config.toml
n_kv_head = 4
head_dim = 64
norm = "rmsnorm"
parallel_block = false
extras = ["capped logits"]
init_std_up = 0.0289
beta1 = 0.95
final_lr_fraction = 0.0
doc_mask = true
Below are experts of layer 2 (counted from 0) of a mixture-of-experts language model. Rows are named router (the router's row for the expert), down (a neuron's output weights, with its number) and show model dimensions 0-255. Each number is 50 + 10 x the weight over its row's rms, rounded and kept within 0 to 99.
After each expert's rows: a language model's description of what the expert responds to. This comes from a sample of Wikipedia text that the model never trained on.

# expert 8
router:41 65 29 49 46 48 48 52 58 56 65 53 31 47 38 44 56 43 56 50 53 52 61 59 46 37 43 33 46 53 57 39 59 62 35 34 35 59 64 60 73 30 58 49 64 52 53 55 66 37 47 43 59 42 58 43 51 65 66 63 45 55 45 44 49 31 67 31 66 45 37 33 43 35 48 44 44 49 58 61 41 58 54 61 60 48 53 61 41 65 50 50 56 56 63 41 70 55 41 70 49 69 54 39 57 43 45 33 50 52 38 53 43 51 46 54 68 56 57 61 44 47 50 76 61 49 41 45 44 54 58 49 50 53 46 52 52 43 44 52 53 38 40 41 58 50 47 53 71 52 37 49 53 69 45 44 60 52 62 32 48 53 47 54 59 48 58 47 38 43 58 63 30 50 47 58 53 48 60 41 44 54 55 39 54 54 50 58 56 44 60 47 60 47 55 60 67 74 61 69 59 44 35 56 47 44 48 34 54 39 44 24 54 73 38 50 57 58 35 41 52 36 45 62 50 58 48 38 49 41 52 51 36 54 64 64 76 41 44 35 62 58 41 47 60 46 44 35 59 33 56 55 42 46 60 52
down5:68 43 52 38 44 46 42 50 39 50 66 43 52 41 56 45 54 39 36 51 47 63 76 45 36 31 69 64 51 60 54 59 54 58 70 60 50 39 62 41 25 66 51 44 50 57 57 45 59 54 50 38 47 47 65 54 51 34 37 57 40 55 40 63 56 59 31 36 58 63 54 48 51 52 62 45 43 46 39 38 49 62 54 30 43 49 51 61 45 40 39 50 52 53 53 31 45 49 45 54 61 41 61 61 43 58 48 46 29 59 41 41 34 29 58 48 51 61 54 45 46 63 47 41 47 43 55 50 59 48 40 56 51 54 52 59 55 44 49 47 48 50 51 61 54 49 50 33 53 61 56 47 59 31 35 59 47 29 76 52 48 49 64 51 56 46 54 42 60 58 51 48 66 52 73 63 36 50 65 40 37 40 60 56 64 61 71 65 54 52 50 46 55 49 66 43 44 55 35 25 55 43 60 40 34 37 54 55 51 47 63 70 61 63 60 54 68 28 49 45 45 57 47 60 50 44 42 29 43 37 55 72 56 55 57 60 59 44 51 49 65 66 65 51 53 57 56 52 49 44 47 41 64 47 53 63
Names with -an/-ak syllables. Middle syllables of proper names, often South Asian or foreign, such as Kal(an), Can(ad)ian, Hisp(an)ics, Kun(ch)an, Kres(k)in.

# expert 11
router:44 47 42 52 46 45 46 56 49 42 58 43 56 45 28 36 52 42 50 59 66 67 66 65 31 41 50 44 55 33 47 54 40 32 54 41 51 54 49 48 61 56 37 53 53 45 38 47 52 56 25 29 50 53 73 36 41 36 42 34 48 62 42 60 63 61 41 34 40 58 43 53 57 60 47 54 50 51 45 38 34 51 56 47 42 42 37 57 62 57 44 75 52 60 52 54 70 67 52 65 64 41 54 43 32 31 58 47 48 55 54 67 38 54 52 56 37 57 59 38 46 53 58 47 66 54 61 58 44 42 57 46 58 40 27 37 45 57 48 48 44 47 40 45 57 42 46 43 57 43 50 51 42 53 34 41 68 54 66 45 51 66 49 76 49 62 49 37 50 51 50 51 54 60 56 58 51 54 43 40 43 52 50 29 59 34 53 51 59 42 32 53 55 68 54 55 39 50 63 47 60 53 44 64 46 40 45 46 56 66 43 27 53 54 37 63 50 53 64 37 41 51 39 61 37 65 74 51 37 36 25 35 43 56 55 56 57 49 58 43 50 43 40 50 67 54 44 54 55 38 54 63 45 45 61 38
down5:40 62 41 56 57 66 38 50 58 44 59 51 43 42 66 44 38 56 45 38 60 46 44 32 67 40 67 55 48 49 50 60 64 52 37 56 59 35 57 46 47 50 65 58 57 57 46 55 51 39 50 57 44 65 20 50 48 49 49 65 56 60 43 45 43 41 57 64 48 56 51 42 58 54 37 44 46 36 29 63 59 48 43 43 37 46 57 49 49 76 62 68 37 62 49 56 57 59 58 70 57 59 65 30 51 51 59 47 57 50 65 60 48 42 52 43 56 49 58 50 40 39 48 54 40 47 48 55 59 70 44 65 38 42 62 54 71 55 50 74 51 56 43 44 49 43 46 46 50 48 38 61 42 50 52 50 58 55 52 61 58 49 56 56 40 62 50 34 64 40 52 32 61 49 17 57 44 56 46 51 44 52 44 49 44 44 57 36 47 52 53 67 52 51 45 60 48 34 45 57 42 53 37 35 51 73 62 29 48 57 61 38 59 38 53 49 55 47 43 51 51 41 50 51 73 70 28 41 53 58 63 55 53 70 54 53 52 61 25 25 65 43 55 53 48 46 49 55 40 39 46 61 44 33 38 51
Prepositions. Prepositions such as of, in, to, for, by, on, after nouns or participles, e.g. Member of Parliament, flights to, dealt with.

# expert 7
router:30 64 39 40 46 50 47 57 55 56 51 51 27 45 43 44 58 42 55 57 48 58 74 60 45 43 47 41 52 29 37 65 46 56 35 43 48 47 51 56 68 43 53 50 54 49 49 52 53 37 08 35 42 56 66 46 57 53 56 43 46 54 52 42 72 58 43 47 51 49 43 44 55 55 44 48 51 51 51 31 39 57 48 51 50 52 46 45 60 83 41 55 38 68 50 67 60 57 45 60 53 56 50 37 42 41 31 49 54 42 49 49 44 40 44 34 54 75 53 47 37 57 34 66 63 47 55 49 46 48 58 45 55 41 43 31 51 62 48 44 26 46 47 84 48 49 48 46 56 56 37 58 49 50 40 52 66 46 54 41 46 56 59 64 64 62 54 40 51 58 52 51 56 62 54 69 51 52 59 37 49 47 56 40 56 56 53 45 54 56 44 55 47 57 55 56 35 52 48 57 50 55 34 66 47 40 23 54 49 42 51 27 53 56 45 66 50 55 37 42 46 44 48 57 50 59 62 41 56 18 29 43 40 50 57 62 51 46 55 48 44 54 46 56 61 57 41 50 51 26 56 52 45 53 61 39
down0:34 45 43 58 53 60 38 73 51 49 68 34 43 48 42 33 46 43 61 52 53 43 53 48 29 65 60 60 48 42 65 62 45 65 43 30 52 47 57 52 65 56 59 43 20 42 42 43 66 46 41 54 60 42 50 45 45 37 35 54 49 55 39 61 55 35 55 50 62 56 42 43 46 42 63 42 60 58 50 50 55 55 35 59 77 47 45 49 62 45 42 45 53 41 46 47 53 47 47 42 39 48 39 41 29 54 36 57 50 44 47 64 41 36 46 58 40 42 49 56 45 45 54 43 81 66 52 45 53 36 55 67 41 75 35 48 40 59 54 45 44 54 69 51 48 46 48 49 53 48 43 33 56 42 48 56 43 51 63 50 45 64 35 46 39 42 51 57 58 50 56 25 40 55 63 39 61 37 56 70 39 50 41 41 50 52 57 60 60 52 47 56 56 56 33 30 31 52 33 46 64 45 49 53 46 60 55 34 35 61 59 45 50 63 43 43 39 46 45 44 72 45 23 62 59 51 42 54 44 36 59 39 53 34 62 45 42 34 55 49 50 37 58 51 40 53 42 64 53 40 51 47 46 59 56 43
Parentheses, spaces, name starts. Closing or opening parentheses after year ranges, spaces in table cells, and capitalized word starts like R, P, Paul, South, ab.

# expert 4
router:38 49 60 55 51 64 40 39 49 80 71 60 61 58 39 58 65 41 60 57 49 74 43 71 45 49 48 45 57 49 43 46 52 64 31 53 29 54 60 58 36 40 45 35 63 24 46 56 50 32 43 50 54 54 53 39 65 54 55 44 42 62 60 35 38 83 69 49 26 51 39 58 57 53 38 59 49 52 48 54 42 58 46 64 53 48 55 44 50 61 48 58 48 50 53 57 41 54 39 62 59 47 26 39 62 76 54 51 53 46 38 51 43 60 43 46 60 52 39 59 57 81 36 43 55 53 44 53 40 42 56 48 52 52 42 43 55 72 48 31 53 53 53 51 61 55 43 41 54 55 69 58 50 55 67 53 53 49 54 44 47 57 58 56 56 48 66 46 31 44 56 61 63 53 44 63 51 54 48 52 26 35 59 42 74 64 61 44 61 35 45 53 45 49 36 60 40 42 63 44 48 52 55 64 46 44 62 58 46 41 52 38 51 51 57 59 55 46 46 45 63 51 44 54 36 55 54 66 66 55 33 49 42 49 53 43 57 50 54 47 42 54 56 54 61 49 52 56 59 40 57 40 44 54 53 38
down5:83 38 42 35 50 42 42 41 38 65 51 45 34 52 51 40 43 54 80 49 69 40 55 49 67 54 45 55 40 51 53 55 34 45 61 59 35 69 54 38 54 54 36 54 66 40 58 37 53 37 34 44 71 43 53 57 59 49 33 54 70 57 51 55 52 38 37 30 59 67 58 57 33 75 49 50 58 67 52 47 43 51 46 66 54 54 57 43 67 55 48 52 46 46 38 57 56 50 46 52 43 55 61 59 43 58 47 67 56 56 31 46 63 47 63 61 47 49 61 61 44 56 55 53 52 54 50 59 34 38 45 47 53 43 52 41 56 47 65 55 56 59 44 29 51 55 65 47 65 63 62 38 53 40 25 44 52 35 56 49 62 38 60 55 45 47 37 55 54 49 41 39 62 55 60 53 38 46 39 44 49 65 59 44 72 59 50 52 48 30 54 39 49 57 37 65 55 55 55 45 38 47 54 68 52 50 39 52 55 59 45 58 63 60 60 49 75 56 46 50 40 36 44 67 53 54 42 56 73 48 59 52 47 70 49 56 52 41 54 44 46 47 51 38 41 46 49 63 48 55 43 43 55 61 59 43
Mid-word verb stems. Middle stem pieces of verbs and nouns after a prefix, before -ed/-ing/-ion endings: ev(ol)ve, per(form), a(im)s, gu(it)ar.

# expert 22
router:43 65 24 31 43 50 52 43 54 72 70 53 33 45 46 49 42 47 56 66 49 54 63 43 35 54 53 43 44 50 47 44 35 47 33 57 60 46 47 57 53 48 48 52 68 53 27 45 43 27 31 38 41 63 41 48 50 55 51 51 50 60 56 50 38 38 33 43 47 45 34 50 50 47 32 60 41 40 51 45 45 52 54 55 60 52 56 54 62 68 24 64 32 68 47 66 54 53 27 52 55 56 54 59 45 47 41 48 60 41 52 42 44 26 53 39 63 75 48 48 42 65 38 45 54 38 68 64 55 43 59 43 48 45 37 35 43 68 54 36 46 42 37 60 37 60 42 59 57 62 32 43 39 58 47 49 44 46 52 41 48 65 76 46 51 51 47 52 44 35 42 50 57 65 39 67 60 48 58 47 52 33 49 35 54 59 61 50 52 52 43 40 54 57 52 56 51 49 48 51 51 72 56 48 52 37 33 55 53 53 50 33 45 37 43 65 63 44 52 53 59 46 46 52 56 49 66 54 50 22 45 49 38 54 58 56 36 52 53 53 26 50 47 60 48 53 60 53 54 51 53 41 47 50 55 37
down0:63 48 53 50 39 54 45 41 55 55 51 52 45 46 46 45 46 39 53 55 66 26 43 68 66 50 51 49 70 41 50 49 37 40 53 55 38 64 48 37 61 20 46 29 39 47 65 52 53 52 55 59 32 52 46 25 58 58 39 45 62 56 43 46 47 51 52 60 35 49 62 49 48 37 65 58 49 63 56 48 45 53 49 50 70 49 46 56 47 47 48 61 44 45 44 44 66 65 48 50 59 62 56 40 60 52 40 44 66 44 50 40 54 61 51 53 32 52 36 61 41 51 60 53 44 58 63 62 39 66 57 36 56 57 41 33 49 30 56 61 60 52 39 48 44 49 66 34 54 55 66 46 53 47 54 47 38 44 66 52 58 54 49 57 65 41 42 51 72 64 47 33 50 57 56 38 49 54 47 58 52 38 51 56 57 74 38 56 43 37 13 46 47 49 61 51 61 59 45 53 49 54 39 26 58 46 45 54 35 50 40 56 51 42 59 55 58 38 66 58 30 63 68 70 48 52 50 36 53 43 57 44 67 45 55 35 38 66 60 55 30 62 51 57 55 39 48 51 60 59 51 36 58 50 59 61
Word-initial consonant pieces. Capital or lowercase opening consonants of words, mostly F, S, C, B, sc, sp: (sc)ientist, (S)errault, (F)riedman, (b)ootstrapping.

# expert 10
router:26 63 40 41 44 49 49 56 53 54 51 52 29 46 41 45 68 43 53 59 49 56 76 61 44 43 46 39 47 29 38 67 48 57 37 43 48 48 52 55 72 44 62 47 53 50 43 53 54 38 07 37 42 55 61 45 56 52 54 39 40 54 53 41 73 59 46 46 55 44 40 51 56 55 43 54 50 50 55 37 41 55 46 53 54 51 48 43 58 75 42 53 35 65 54 69 62 56 42 61 50 55 52 41 47 36 43 48 57 43 50 49 43 42 47 39 48 78 55 47 38 54 29 67 64 45 57 49 48 47 60 46 55 41 44 33 50 59 45 41 39 48 48 83 49 48 46 47 54 56 35 57 51 49 45 54 60 46 56 44 44 51 55 63 55 60 54 39 51 58 52 52 54 60 49 68 53 55 60 37 51 47 52 42 55 59 56 44 55 57 39 54 45 57 52 55 33 56 49 54 50 55 38 56 44 40 07 45 49 47 47 32 54 59 45 66 50 55 39 43 46 41 49 59 48 57 62 36 59 22 28 42 39 51 57 64 51 46 57 46 44 53 41 55 63 59 39 54 53 29 55 49 45 51 61 39
down8:77 44 60 40 54 44 49 57 64 66 50 49 53 56 50 34 36 50 66 45 42 57 66 53 55 59 58 39 57 58 68 55 43 53 37 54 57 43 45 57 42 44 32 57 51 47 64 46 57 51 59 55 31 42 61 56 51 62 64 38 67 49 59 45 51 56 41 47 57 40 64 46 64 50 45 29 69 42 58 50 67 54 43 35 54 64 40 42 69 39 49 58 67 45 46 44 62 47 44 53 37 42 42 50 49 52 51 48 54 48 62 43 49 43 51 47 27 49 55 53 52 48 51 30 50 58 37 28 30 41 52 45 62 50 30 53 48 47 52 44 69 60 54 55 46 45 58 42 47 42 60 38 48 55 38 43 44 61 52 41 45 21 49 56 56 54 48 53 57 75 45 46 48 58 67 46 68 28 37 49 46 72 43 57 53 61 49 62 40 51 59 53 49 57 74 63 27 64 38 45 53 41 48 42 60 67 39 37 49 61 60 60 51 42 48 38 63 52 54 50 46 47 56 57 48 57 36 80 44 55 47 49 62 42 54 56 57 60 54 40 47 47 81 55 55 57 48 57 51 60 49 52 53 36 66 44
Table cells, name starts. Spaces and pipes opening table cells before numbers, and capitalized first name pieces: Con(necticut), T(eams), Anderson Mes(a).

# expert 12
router:62 60 30 49 46 45 48 45 44 49 50 51 42 35 44 45 42 35 46 28 64 63 67 57 42 31 30 41 50 41 28 59 43 57 43 55 38 56 54 61 46 51 31 57 53 53 52 51 58 29 57 21 35 47 49 47 48 49 60 48 45 56 48 61 56 48 51 42 49 40 45 40 45 62 37 58 40 48 58 64 44 49 47 50 50 37 59 46 45 60 55 39 31 75 51 55 64 63 58 54 51 70 48 37 55 59 54 51 52 46 47 45 38 45 46 47 59 61 69 42 61 73 43 55 63 27 52 44 48 62 54 53 55 61 58 32 46 53 46 44 31 52 49 51 51 50 47 49 47 53 38 63 50 59 43 52 46 46 50 46 37 68 40 67 45 55 53 70 55 44 52 46 16 57 54 65 64 54 49 54 29 45 51 29 71 64 59 48 55 26 32 52 38 41 40 51 54 48 49 61 65 48 53 51 43 49 29 51 38 44 45 35 57 55 43 53 52 47 28 48 49 58 42 64 47 52 61 36 58 49 38 63 67 56 40 56 48 45 55 41 43 50 51 57 60 68 49 65 65 53 52 55 39 57 47 45
down5:42 48 36 46 54 43 47 52 52 48 50 72 55 41 45 44 51 53 68 33 75 68 60 54 69 57 53 49 53 37 50 58 63 43 35 53 45 42 49 49 45 46 67 45 59 48 36 59 46 51 27 43 65 52 57 32 48 53 52 51 36 52 48 43 30 44 46 63 69 52 44 58 60 67 61 58 53 56 57 59 48 73 65 36 36 42 51 46 49 47 53 65 43 46 49 65 45 64 53 54 62 38 54 46 52 54 40 64 48 63 64 60 58 26 39 33 72 40 42 51 42 46 47 38 60 54 25 58 58 42 50 36 44 63 68 53 40 50 53 48 49 52 69 33 41 50 39 54 41 67 51 74 57 53 39 52 39 40 48 47 33 20 45 35 62 68 53 41 54 51 39 48 48 47 65 70 57 52 57 56 47 52 38 62 51 45 69 46 61 49 55 39 54 54 47 41 47 40 41 46 42 60 59 47 46 45 55 45 43 41 56 51 59 53 76 57 49 42 58 59 50 68 49 52 40 63 28 50 55 50 54 26 36 49 49 40 47 58 59 43 56 39 44 43 46 45 57 55 57 45 55 41 49 47 53 50
Word-final -e and -ing. Final word pieces ending in -e or -ing, like Verd(e), Committ(ee), add(ing), sell(ing), Qualify(ing).

# expert 5
router:41 76 48 34 41 49 57 54 53 50 47 38 30 47 43 54 50 47 52 37 45 39 71 44 53 41 43 52 52 32 46 44 49 33 55 67 50 36 51 59 63 54 57 48 51 59 56 61 59 43 29 37 43 48 42 46 59 39 66 33 49 58 66 33 82 56 42 44 39 70 47 56 64 61 38 59 53 60 49 36 50 58 43 48 50 63 54 38 56 65 46 46 37 54 52 64 58 53 52 47 43 63 58 63 57 42 52 56 51 39 48 46 41 48 37 46 56 87 42 50 54 64 47 59 61 51 49 50 48 46 65 39 46 47 53 54 53 48 53 54 63 39 38 72 33 48 42 51 53 43 35 56 48 69 53 50 71 39 37 44 30 51 42 52 51 45 58 49 42 55 61 59 42 64 50 52 51 58 51 57 47 44 54 40 53 30 49 43 52 67 46 67 45 44 61 51 67 30 55 62 75 61 41 42 50 40 48 59 50 56 62 40 50 43 40 63 41 56 45 45 47 37 36 49 49 48 60 27 51 34 30 65 57 49 70 60 46 42 61 52 42 59 42 49 52 54 50 40 50 31 58 50 42 38 65 56
down55:56 55 40 59 73 54 71 60 52 37 57 37 37 55 39 51 62 45 69 46 55 55 60 58 58 43 46 68 39 50 53 68 62 34 41 54 65 30 66 64 54 46 52 50 50 51 54 41 43 48 38 41 48 49 65 41 41 57 41 59 41 45 35 48 42 39 42 54 60 38 47 43 69 40 64 57 44 49 35 60 74 47 55 41 60 70 32 47 48 54 54 54 52 44 58 67 56 41 52 57 51 54 54 41 50 33 40 58 48 52 57 63 46 50 45 57 48 40 73 59 44 51 46 71 54 52 47 62 46 49 42 45 50 58 47 46 44 33 49 23 39 40 53 51 54 66 53 57 64 38 51 47 49 65 59 48 54 45 60 53 60 61 51 37 54 42 54 54 75 60 75 42 66 63 61 65 37 46 66 64 45 47 55 32 42 49 50 44 53 54 44 49 31 51 61 49 72 43 44 48 43 55 44 50 50 41 63 57 47 46 71 68 42 66 50 40 59 42 61 40 54 44 52 47 50 59 54 39 48 30 35 47 32 47 52 30 53 48 49 53 63 52 54 51 56 45 55 46 63 72 53 46 58 52 73 67
Mid-word letter fragments. Word-internal letter pieces like ro, l, o, own, mostly after w or b, as in co-wrote, stockbroker, homeowner, motorbike.

# expert 23
router:39 52 32 43 40 46 50 45 59 56 46 34 30 50 44 37 57 43 56 67 42 51 57 62 37 46 45 41 56 38 54 61 44 55 40 61 42 37 51 56 60 55 48 51 49 50 39 45 63 19 17 39 40 60 53 51 58 61 59 44 53 49 37 34 76 49 59 55 49 51 39 52 50 44 46 50 58 53 58 30 35 56 34 56 50 59 36 50 51 68 35 62 36 58 47 59 59 55 41 52 58 47 51 44 35 41 50 50 48 49 51 32 46 28 48 34 45 76 47 47 40 53 41 53 61 45 55 38 51 38 44 52 55 44 28 26 44 56 44 39 43 45 47 59 40 58 47 46 54 59 52 65 54 60 61 43 69 45 54 51 49 59 54 54 52 65 52 39 44 65 58 47 38 59 52 76 53 58 57 35 44 40 50 40 57 55 57 45 51 58 33 56 55 54 49 56 26 58 65 48 47 53 39 51 39 30 33 59 54 38 49 41 47 57 49 57 46 47 39 43 55 43 51 56 58 53 66 26 69 32 27 58 45 53 70 72 48 46 53 50 33 52 52 56 49 48 42 38 51 40 51 50 52 53 44 44
down0:61 61 63 40 68 47 35 44 61 50 47 43 51 50 60 61 58 58 62 50 33 61 39 51 72 41 63 39 19 52 51 67 36 43 60 74 54 49 43 46 53 51 51 58 51 53 51 58 40 64 52 34 48 45 44 41 43 55 55 55 36 37 58 55 63 56 59 41 43 42 52 47 56 44 54 41 64 57 47 61 44 33 56 39 41 65 20 43 49 49 32 45 42 56 57 38 42 60 46 41 47 45 50 55 69 45 49 72 47 43 47 45 61 54 49 49 60 46 42 55 56 40 60 51 43 53 53 51 60 56 71 21 46 50 47 51 29 42 50 66 58 55 38 49 59 56 40 32 43 48 41 36 58 39 68 41 49 49 49 52 32 34 59 51 56 51 41 32 54 63 66 39 46 69 45 37 51 45 53 44 49 43 63 28 43 52 52 41 51 64 52 52 43 54 54 46 57 50 29 41 64 39 47 50 44 39 61 55 48 60 61 39 62 46 58 47 58 47 48 45 46 36 55 23 56 48 62 56 52 59 54 49 40 36 42 53 51 59 45 30 32 68 57 56 37 37 54 51 44 64 54 54 55 47 30 64
Year beginnings. Century digits 19 or 20 starting a year, often after In or in dates, e.g. In 2009, 20 July 2019, 1891.

# expert 15
router:37 27 59 41 27 37 45 43 73 58 56 45 34 56 42 36 67 30 53 65 60 50 62 55 40 46 51 37 54 55 49 54 55 59 36 35 33 60 43 57 67 50 48 65 61 53 47 43 49 43 19 30 38 56 63 51 48 58 56 50 53 56 45 53 52 50 53 48 41 59 38 51 60 34 48 59 39 39 54 41 35 48 44 51 48 58 53 48 63 74 43 37 40 58 46 65 51 58 47 52 56 53 62 45 41 52 41 44 45 58 55 45 47 51 55 34 51 67 66 41 44 47 40 64 52 50 54 57 43 59 56 51 64 58 39 35 54 64 55 38 31 49 53 66 44 51 37 41 56 40 46 49 54 48 51 44 54 53 55 45 44 53 66 45 55 59 55 55 53 57 56 42 39 75 53 61 48 56 52 42 62 23 52 39 60 44 55 60 56 54 49 47 63 68 62 56 39 56 45 56 45 53 38 55 47 29 36 59 67 57 60 46 50 57 43 53 62 55 63 40 62 47 54 67 64 52 56 61 42 33 26 46 52 54 51 39 47 63 71 50 40 59 49 65 58 56 39 40 68 25 59 35 43 38 52 51
down0:58 60 45 53 50 46 63 55 52 64 53 62 53 51 49 49 46 54 77 50 53 57 63 39 41 52 60 49 57 81 71 61 61 47 45 35 42 50 42 43 44 40 60 41 46 57 39 31 72 46 38 64 46 49 32 30 57 46 40 58 54 57 49 39 43 46 56 49 50 52 60 40 48 48 72 52 60 50 65 44 58 54 65 46 63 38 45 59 49 48 61 50 49 48 59 42 45 57 54 64 46 38 39 52 52 30 62 50 34 42 39 32 55 33 47 54 63 45 67 22 46 28 57 51 34 58 48 41 62 68 58 50 60 50 44 48 57 60 57 46 46 52 33 53 43 54 65 30 49 45 34 49 58 46 44 69 54 44 35 53 48 44 47 58 43 59 43 60 46 43 43 62 57 54 54 57 49 57 67 66 45 39 37 40 47 30 33 51 56 43 54 42 46 57 51 44 45 56 62 50 39 66 37 41 42 64 48 45 42 41 35 55 33 47 35 39 62 67 41 36 60 50 34 54 57 48 45 33 61 55 42 48 28 66 53 63 64 59 47 45 61 51 56 49 53 42 42 59 43 58 65 69 49 39 41 54
Articles and determiners. Determiners before a noun phrase: the, a, an, possessive 's, his, her, their, often after prepositions or Although.

# expert 16
router:42 64 37 40 49 49 52 49 57 57 39 58 49 51 44 57 54 52 58 62 52 52 73 58 38 39 48 32 50 32 32 65 38 60 30 43 44 40 53 54 60 39 54 52 42 55 55 61 58 43 24 47 52 43 65 53 54 63 56 52 54 59 49 35 66 55 54 42 49 34 40 42 55 63 43 54 56 44 53 39 46 61 49 52 46 41 47 54 54 70 55 60 48 69 45 58 66 57 52 65 59 62 48 64 40 28 27 55 48 47 51 53 43 42 42 33 62 83 46 55 45 49 28 46 67 49 68 38 58 47 48 50 63 39 54 51 48 64 43 36 49 45 50 63 44 57 41 46 57 61 27 57 45 51 52 49 69 54 60 44 48 61 51 59 64 66 52 41 54 57 55 40 57 53 56 66 45 53 60 37 46 43 51 49 59 57 56 53 56 42 58 51 46 65 58 56 44 59 43 46 38 64 60 63 47 36 30 52 50 37 45 27 55 69 56 59 73 56 44 35 45 36 58 60 57 46 72 50 58 29 41 52 42 41 50 53 54 54 57 45 38 58 44 53 73 57 40 45 47 33 56 42 41 40 48 32
down0:41 34 67 75 53 57 36 48 48 59 68 43 42 40 54 23 31 36 54 56 49 52 51 58 31 53 61 46 53 51 46 34 61 44 67 53 46 55 57 38 36 46 62 36 41 55 41 46 46 38 61 60 57 48 74 48 44 40 41 30 49 31 56 42 19 54 38 56 52 64 67 50 38 55 34 41 42 62 62 45 44 56 56 35 50 50 52 49 51 54 51 51 54 57 52 48 57 41 76 51 43 57 40 56 41 53 44 51 68 59 29 59 58 64 62 56 65 47 47 61 61 49 35 30 70 56 43 54 37 55 31 68 47 46 38 64 50 53 53 46 57 60 44 65 40 56 46 40 55 47 57 41 62 49 34 43 55 56 38 44 45 56 43 47 41 44 54 41 44 61 71 65 46 53 53 59 53 42 45 40 32 48 62 40 61 53 44 26 44 42 36 62 36 42 42 55 51 53 57 49 53 51 54 62 32 43 50 52 62 51 51 51 36 54 51 51 41 49 62 54 44 66 61 55 58 57 44 43 50 31 44 46 41 44 43 58 65 43 52 42 36 45 47 56 47 58 69 45 48 35 58 41 63 46 53 42
Sentence-ending punctuation. Periods closing sentences, often before The/He/In, plus closing parentheses, quotes and commas: creation., dollars)., government,.

# expert 6
router:33 63 39 44 48 51 45 58 54 57 51 51 24 45 43 43 68 42 53 57 53 58 74 60 46 45 47 41 52 33 33 64 45 54 36 46 49 47 50 55 70 44 53 47 49 48 48 52 54 38 04 35 41 55 63 46 56 54 50 41 45 52 54 44 69 59 41 46 43 50 40 49 56 56 45 53 49 52 57 30 41 58 48 56 50 56 46 44 62 80 41 53 38 75 53 67 61 59 51 58 54 57 48 42 41 43 39 47 50 45 50 47 43 40 48 35 48 77 56 44 37 55 29 67 63 46 58 49 45 46 57 47 56 42 45 33 51 63 46 43 38 47 48 81 48 48 43 49 54 54 34 60 45 51 40 53 59 43 55 47 46 54 56 64 56 58 51 39 54 55 54 49 52 64 51 74 52 55 57 35 50 45 51 45 57 55 55 47 55 53 39 55 50 55 54 58 22 50 54 54 55 57 38 53 44 38 18 51 46 46 50 28 53 60 46 64 61 56 39 41 52 42 47 59 49 54 64 40 55 23 28 46 36 51 53 64 50 47 56 48 46 53 42 55 59 58 41 54 55 31 55 51 43 48 60 42
down0:48 66 31 52 29 47 45 46 51 59 47 34 62 56 35 65 60 52 53 55 67 38 71 54 08 50 51 51 59 65 49 50 34 49 51 45 55 53 53 57 60 50 43 54 49 51 40 35 40 39 50 55 47 62 49 54 60 34 47 26 43 57 59 30 45 58 50 41 52 55 61 44 47 44 44 40 45 39 51 43 55 38 50 46 56 45 53 46 57 39 58 64 52 48 76 43 47 52 51 70 63 55 67 38 29 43 47 63 68 32 44 62 38 39 62 60 54 53 49 53 38 36 49 42 46 56 49 42 35 49 53 50 55 44 25 63 45 44 32 59 37 53 53 66 66 53 48 36 55 43 71 48 55 50 61 39 62 56 51 52 62 66 52 60 68 48 48 35 61 55 55 55 49 37 41 55 53 57 46 51 22 43 68 41 35 55 44 42 48 50 52 58 64 66 50 62 56 53 45 57 57 44 54 37 58 62 56 58 57 46 49 52 33 73 52 53 61 65 47 38 40 49 32 47 42 47 47 41 42 41 56 47 59 47 58 60 65 58 49 56 63 55 53 49 40 51 47 54 42 33 47 51 39 51 55 60
Post-date commas, list starts. Commas after "In 2012", colons in labelled lists, and first pieces of names or words after the or a: Wimbledon:, W(illy), del(ay).

# expert 1
router:18 61 28 46 51 47 57 48 53 54 49 62 23 58 53 50 53 42 48 55 55 47 80 56 44 50 48 46 52 41 52 62 52 62 36 47 53 56 51 54 57 43 66 45 48 45 46 58 57 35 23 24 45 49 44 48 60 56 58 46 53 57 57 48 69 57 40 45 53 45 38 46 56 53 48 56 48 47 49 34 42 60 61 49 47 72 43 49 62 72 44 50 49 50 51 73 52 57 46 63 46 55 55 47 45 47 38 53 50 46 49 34 42 38 49 32 75 74 35 41 44 56 28 77 60 34 51 49 58 37 57 51 60 30 49 27 46 52 51 47 48 49 46 56 52 53 41 50 58 46 41 58 45 50 46 62 69 51 73 49 44 53 59 54 54 69 57 50 53 49 52 47 34 64 54 60 55 52 49 48 56 37 55 38 55 61 54 47 59 52 30 48 49 50 55 53 26 54 34 55 64 55 44 43 47 39 28 47 55 56 64 38 57 56 47 63 70 49 60 42 41 43 39 55 49 55 72 35 46 34 37 44 39 49 44 63 53 55 56 54 45 54 42 55 70 62 39 45 58 37 50 55 46 54 53 48
down0:46 47 57 60 63 41 64 61 54 69 57 52 53 44 55 52 38 50 41 37 48 45 47 43 53 64 27 42 63 40 51 44 49 52 53 44 38 48 60 52 43 36 68 43 53 46 54 55 64 37 41 53 40 44 64 54 40 54 49 53 53 58 53 60 40 55 52 35 58 36 45 41 29 60 65 56 50 50 49 51 47 53 61 62 58 60 56 70 51 48 56 79 53 46 50 46 49 40 65 47 57 57 42 47 44 47 34 41 41 43 56 71 58 51 53 52 57 37 42 40 43 61 40 37 44 44 69 45 65 49 40 53 62 59 63 49 67 60 46 45 18 57 56 57 45 54 68 52 65 67 57 41 38 44 53 56 35 34 41 66 38 46 58 50 46 65 35 45 50 61 49 50 51 42 47 55 49 51 55 62 47 23 43 46 58 59 41 43 42 32 34 27 58 47 60 54 53 40 48 54 37 55 39 68 52 35 51 58 40 41 73 61 55 56 57 56 43 64 52 48 39 52 70 42 55 44 50 56 51 45 30 28 45 32 55 64 60 73 58 68 62 54 50 48 52 57 43 59 53 42 61 43 51 37 60 68
Clause-opening pronouns, conjunctions. Subject pronouns and clause links like he, it, who, which, and, commas, often opening a clause after a comma or date phrase.